Weights of a small mixture-of-experts language model, trained from scratch on English Wikipedia.
Size: 13 layers, width 384.
Experts: 32 experts in each of 13 layers, a sigmoid router.
Training: a variant of Adam for the experts, 1098M tokens, 5661 steps.
Below are experts of layer 10 (counted from 0) of a mixture-of-experts language model. Rows are named router (the router's row for the expert), gate (a neuron's input weights, with its number), up (a neuron's input weights, with its number) and show model dimensions 256-383. Each number is 128 + 24 x the weight over its row's rms, rounded and kept within 0 to 255. Numbers have three digits each.
After each expert's rows: "mostly gets" lists some tokens that are sent to it at least half of the time. This comes from a sample of Wikipedia text that the model never trained on.

# expert 21
router:126150115122135103145180166101138150105136089139109100112125156111106112159143139160153133128148119185106112115123140130093145143112090093126077154119114135101140129120145076134122126145124093142143152136126142119163113154182114144099135146144136127154122126113098140131166147067111106113103000129122127137102137134141104107118150145106147093139148134135158146121132114153102122133118
gate0:123143130139145102111117148124137105109105096122142115118143102125151117132136111134091107080156147084122137157087161141123122108116122084150165117123105176125113155131118177119143139111124144120139073133114123155153135147128113152147134114146123109139112160127157134108103135139144122148119152130098136077151112117123109070156106135114130102104144143128147138148085127131118103158108
up0:125115145114137164124142113132100088110111133117128162140118105162143161134133123139120165124122090156144102101125145152125174135177114101160133145159124143102135132178105118117124132100107160138123076125121116141152156098110158095107091090144113117098120138096138129140102088165090121125138145136109122102145132151113106136090162091088115119145120119145144108121140138120168127133143
mostly gets: "cin", "ville", "ka", "ani", "ley", "č"

# expert 26
router:130119152102116123152147151125153160098100134125108185125152144138137151135131135162145089120110138101114105120083146125143163136106087103165104164096119122106115127139147067105109146126108107131109175150143162098113110143133108143125132120122122097150143118110134129143135155039135126109125055107117086148168111147141127136124120176070149152138163135117142166118151134137161113121171
gate0:132102126151077122140111141097158121115114103130138140130121163135131144113109125116131139120081139090155126105132100161153111157133115116131136095114148162151132154112166135155116140085153117059110150109116121137117132110152154131128078147111148189166125095112095152088135136146121118113131144131141190144150142172140137141140142113153137120110121136086101090107118114137065138099096
up0:121113134143101135125144140149118124138120112148111099116145135109076112115125158131156140084194104099130178114068130111133136100119143170088109118174112119137154114155122134128119135157075129110137116147138109097163107117147139074136166129113131110122125149142122112149072155142127115120111083106136135119148136085118141104134134126159172097122128096123149075140110139145136109158137
mostly gets: "David ", "Robert ", "William ", "Chris ", "Peter ", "John "

# expert 18
router:138157113128128118128150135127123154094112074140096135147131141163143149116158125146112126126084132135110104142119127115082131104086090090144117116151128117107136121105134082144131102131145096132124171149117155085130083115145111142117109138150149117117136185116117124129125143097145100117124030115061114143097112156128106157140106144105134113101114132100170147096076119112185133164146
gate0:129104123147089129153101177138121128114162151129103126151101092139150129134101153112089101106093057131107139149111117120109094133107127126138148118133138123152152116156074126122144125157158134135150139099107117134143180109132093153108112124133115114173136166145112145160133135089146152181168129140134138166088105155166157109133113130123153158139104145114123097112124126163089119135126
up0:161097143119140148127183144081088104112159149155129123117131170090130123179116111119121135137118110149134161142109142129101123140139086142117094157139133095127117118168159151125139122146129126100142136135125116130097135174106186116153169142166111133131115089124140141133111074137107117142161171116132148193130134092144145128113113152097172151099152156120187133100119176140091098106124
mostly gets: "tions", "ations", "finals", "ics", "Championship", "s"

# expert 8
router:132098101126149136153131159114116139110102131122111140117170154125153133164125107156087126140110143134124149142122127120119158109089094066143087118106126116142104136108113063156101099127100092155130146144090154100138112174149134135134120123160165082129156116097122098148127121103150075115120089109138103153122070153159119106112119161133116148102184127122137147127127127130113147123161
gate0:140110140115129083129112106110110132094122148156135156131119082160136113101102139112126152131152139123124129137147123095156203154120148120124152125131170160114154138106102119134093149127138099170116130120126155129118129118170152154152179118130131106105177142105114128160140120144111105101133132152118122154112146095103080132086116087105085133150156110137082111091113102151128178127154
up0:068147103125107143114127159070196117122153123140108099122091172135141076140135096086102121147119119126117119129133112112107125123118153090085131089173149111161104144150145088127164116159128152159165139105087108108094125131118120137149121150104107149100135118116094094183156104182103123122136090141117116114146106136167068120154135135109129137151127137140130112052119135134135148113116
mostly gets: "My ", "You ", "We ", "You", "Me ", "Your "

# expert 27
router:119132163131118122147114125116127138125110073110097139138161136115138127189126131137126109144099140109135109132118127086088135154160128120143146121153154121144130148075107065110137104091120072155135139121106140135151106098130093137126129136152154093132116155125101127122111115052149123084107112135137132146147109170143116100108104139105111086112125177124155145122128122124148150118171
gate0:130109133142118100125113130097111094136155089113129164129171100129148128121141128119165099147129082107137110145122128138099099126117157142085121123153136109160121138133088127129152133113128163105113129126096123100125118120112123119168152131151144121142109153126113119088125104160124166123126116105098145147121156111157126181112122101149157129152103149147126117073126098113151140141135
up0:107110153082107105120116100106106106133115114106130113165102151141160134124095143123129150147152131061172110166073108122100110127147168149124150155148092140166125119144139159130121106137138109171140127135118104112136107141103150129129119138116162089136115133163157091130151108112132129147130119096141197152124125162131146131113125163119153121099151152128144055132099088134163107157148
mostly gets: "School", "England", "University", "album", "film", "women"

# expert 25
router:119127172168130124150123106124106123131078135118114133130129154159100142130068123150148107117106134159082133159142144119147154098133167046117128156128133155134116151103118110127124103128114148135160155152118119092185125129131126138166145132148105084150130156122105126164138116120155098126148107118136124139124109122120128131126133123104115071112108114083108151064153140130116127120152
gate0:117116133114107149176140156103121146103084111132139158131159146097124130119136095168119120114182136139096125076128096103120155115157140130150133137130156142135102094125101123154126129162070129133157173153122142130127104127123159126172148096149130129115142169159087123136129101122151137100120112130134164144122104115112140100134126103154135125116146138135128120131169161152130116119159
up0:114129173100165113138152156120134082156137159154118124121107125140168129097151142107117101129126137129118139102085116151165102119125130091114148123124172117121185129155155098137128114138096140119133111119136113087161161115119123130111154110121113088113111080116178183142137164119105126115101133125108173175165158112091156134154106139149109125121116142172103107161153154125131119151145
mostly gets: "who ", "when ", "which ", "that ", "because ", "When "

# expert 12
router:120123163165123101132151176103140151105116159138098156144118163152142160121136090132140133086122104183111121126129130106100153129127131094127103130147149118107143175102112135110124097123150087122172125120162115118158115122155111139141154119124143149144125159094142089154156204078157104140115158143093101154078102128159097100143140118117117143112038103099146143103099138116108122119127
gate0:123104133120160124172166190139122110107127119157141130103129174166120134131155155125135106139119141099135156175105120103110121118139131089111128119134099151148158162097156132110086129151127150119070139111118157119184117130098148120135096114107107153170093111149112159103117186126137065149063133156131105167129149121107085115130142142147149137114154147100102082138141127128144107113115
up0:118137133112123130111083126123148154111137130141109103110085093132160114132110127132088172128098127136132161102110191127160152125132125148147118119109117133120127158159092140135134153118170090126151124107130110153114139138129083111158141144131140158138106142178195162181090097118143151157105122098125129117111130097113132137131161076095138113168125126152086120107119115121102111124097
mostly gets: "and ", "various ", "different ", "their ", "entire ", "those "

# expert 10
router:143138127218145136159183145116125148092109117138077143133159154148135154115081141144135105116094139160120097129134154114112120124142115092163108165113129138127126156100157121093125107120115137130140150122107155121191101142182101166140138141137150108172130133120130122095123144105132124130091152104144114127155137158149104105104162173126139095085110134124144138129134125096125087116172
gate0:120130133129115126111125092111120114116133105108146075108141061143160130119146160080171116156151142134118085106094139109111119130128156116159119163136117096153118099127148138112153139111119127143063181082128116120188151133098109162143131109155083111147114184114149142140107121150109161155112116124137171113125093087142122095130129147095111131141167137145099152104163112129090150151103
up0:109114138148099128122142143129126119125134168125152116116121140166158142143109095158143169073132146124151141166127090126140123101085096083134158113162150109116144125134135124110111118127143124152141155124136106139104135116129110138112100116128101144139134187104157159151100143137136127119118146143096191125142120133158088084110113111130204182121144145141154128122169131104158120157133
mostly gets: "Catholic ", "local ", "County ", "Syrian ", "government ", "Railway "

# expert 16
router:120123127133130133129146118108185157113099138149105152118145153114170104131127104130135113130123128093116155109131135156133119147168103095150154132143134129117141125115119044102101127143082094150143150138129150100116080182138127130110110130154140117091150126106138124128132138074148115122136082111140100147151077154130118169137128155080144144135163128098150142121115106102161127130146
gate0:168104126119145145113175132096140157143147150094142088122154132131134079107131098127128131070110123082092134171154086153117151153176155143131114182086124083166085121121116122119108126136118113145125112089151139120131088121134167153191110157147106116130150099150154100177157123096114105114140115148163169143139105116148148131136156129128120129145111138155150138136126129098166182148092
up0:146122132140140135155106086126130083099156146114126135116101102167116106153126148090123142114127112122128113109141146131123116136118162069106151103148130132089179129132135157102106127134155145059083114119086146106127163103111137168113101109159129126093123098132073135109124131144107133144161127126089173126155122145115140136178133135128103106120115113118154123138155109139148139126133
mostly gets: "AUS ", "MC", "San ", "CS", "FW ", "Chevrolet "

# expert 22
router:114125135086133134137126125091116150142108111118134172087160144134101185170180108136154126114105139111096124122134110121121128120135134103128088121110146147126098104120079112117106089138150101155145163107116137110149095194104100151127124112151134101123165170106132101165140145051130089148107118140124140124079145150112109125102152125114142096126092105102133124121139144101118124153129
gate0:100155114123091102157098157105074100095125099136137155138124164130152108151129132144148136142097122122120111075122117098127116161119106142116184157144085130121138142105103136114135128123147092078125164143140119154091136115097135109131118142148098097091134145149091102127111084129091145147119145130136135118114111140138093121130160104156147128133132092094115142127087144145108155045157
up0:139089112138103158117157052143109138126155119113099142144097160097151161122102136144076145149099104124153157134120118117149151097141148112118099108132132195125100131101131114120127106119119133115145100119132134125152125137121113106137100120139105140146157155143130111133070127138109100130097108129129144127144113119141153139153113131124153139105087101070108115088112101102149075135140
mostly gets: "during ", "against ", "between ", "took ", "During ", "into "

# expert 23
router:090150154136108137164106130116134171150113088130060143114159131161111129165174100150122108128123149132087094143131132110112144107148139095157082124109136145089119141143096072124088089134154088134142148133126150067202110165124101148136105147142154115126129159101170130134149138149124121108104066141109138109081120104140089150110133115061100136121066095144137133091135144122142126156159
gate0:135123091147124089093093142143134136118166144135150113124122144138165088160146093132184091151149138065143151131095148128128132106129129156097125148139089134131078129120161137117158094187146126118094152134112123114146134130132147135170151128184124086061135158132129121132126092122138086187148107160108168080167132137139129126107140119106120133150105086084149140119136141145074153140120
up0:090151146099119075131143135173090126113173078164120108075109139168144122136135059107176149077147161123140175141138121114094129107096128118121133147146102114132120114067157103114129098142126147128114133124092103125128116153093084188117158150122096090088106129112140119160126129122104093111138115169135127099188147108124112134141160132089109142140121132161141133108134145139153144143154
mostly gets: "before ", "However", "After ", "During ", "According ", "when "

# expert 31
router:111127119117131119149134144090138168104106109136091153100172174129154146114130096174133131125102120121113132130117139142081122159131106098138084121149128100135134113121147105098116134136121121147138152165139143118125124136165101118114115133176135093150127139094134113118147126028134133097108026140152072145134123150125100145098100147113140157108196156129154154131119142120162126106150
gate0:116079162183175101159152121102108128132073138131127133102120157182124090078148149152152155153096141077147133143100132135115129146078138112145116106100175109129103141090105118150089135129156091104155148141171098114134113124153159133149154159183120145164146147098124152117105122110097147124137128172095106153136140100135144159093125140104086107094105091120103139095114126120095109139084
up0:148159142076108125135136187128158126113146111138128128151185115110157195169095098147108069106143130203107108149143148109160153113146141107131131141138153163064136099109118147118122134106152147166116112119110169137145133097127101143120097100098155091093120119148143106200160107169159070129108144126120131114114104134156082088136146115134149111121119136146128123145109092098158151136182
mostly gets: "Jr", "AR", "PS", "Stadium", "IV", "MC"

# expert 20
router:128161125153123102117131142128129121096093162153109136068163139118165122124104106139138130137103126130133109123128161119120153134101132099144093140114183143112117132071128064117122109155110104134156115123101118102138116163123077123133161139118100122159153183051155108158131151154153072128114068133128148176172142147151092146115110130110121101128091146128153107098086093107144138153128
gate0:115110083127107094129116118146076103120110106100135105145139139101155148138128159116172127146087151128058088131165192109148109115152157105131131113176122157125096125160115127100118137160107149143152139096145148125105117078078125091099084104121169095139118145127136057129130101125120146161157129121164135133123130155107119137103129111132128135161139106130165112086150120136121146121100
up0:134122144094098137148126117135209123143141087097076186149153102111129167157164132108068130100112122137140137123131136151154142140108126104173154116130116115136106126125058106126100094119187099150143087144088136109124122143171094102124108130173095129118153086149125140113098165121159129151137150129158146104092114105164139084144073122119106136123124145118071119180116124146128101122118
mostly gets: "\". ", ".\" ", "north ", "east ", ". ", "south "

# expert 1
router:117135140190112124158171153080113150122129139138089139132150162148139145160092101111154144122132114166150117137142117143084165129131124129149096143123167122125109136127090113104098093132166091141162158170123133121139086133149107147119128147125139114109124156077110107150150148161096118137102102121140091134156123154116099101127091152093149144097080104109133139111134128123153147112134
gate0:131108095160087139127134165108130136106095109151113148138068122105113142159086123122123097111136145085113126129120150093118159151078153144141126106166097119110099161140118118106159166125106111124146106143138088119119126163145143131127138125169133161144124118124132150133118136132160115111121113157126182105120160143113116118127105129150122141189118114121090139135157155145136136146108
up0:150107146127125145178127139107078136125134065142120120144155117104152110118111109141129138127110151135124167163096149105141123118143143120099116119160135164084093106096136120137170127185150133156191152118134179108080111164147105160103158130164134129134101184116136084116120156123128129119122101165114144145119182146085133119149162159161081174151137133156117148136176143115122149098093
mostly gets: "), ", "\", ", "including ", "., ", "', ", "); "

# expert 2
router:115132108151130140148129132115109129133133114139137119138163153137102106157136127159152115137124129177119111141161150122103149131157100097110104153136137115088113153083114093115141097144134091150149142106088138127168107130150101159123121138165139107139142145148118145117137165092120065117107073123125122122112113096138123093139134129087139091099132170144107132107088114093146131122105
gate0:159093117143116050107128103104122161121152143113151112162132096136161132139139091159181133116107122183131131109199130155129168138148092120136120129155105171146116139127136124133165093127100105121127147091119111124117114122127076145112102137083117112101092142121102162122142118164147127159110102100118133110162120103149131172108131068105143127115121152121130120106153098132094108103134
up0:163086155148118140135128099105144149158114123161136122060133107125113145104152120159125133102139074141086102097117104149131164129136160128163147163154128152113082134139142115116137103143116113092125109115101082130185129134127132161115144102098181124117134162134158130131188125155134151151058098137108125148136124077124123135145144162094165126158124118140105134150142092118153152111147
mostly gets: "cin", "ity", "idae", "ville", "ated", "ches"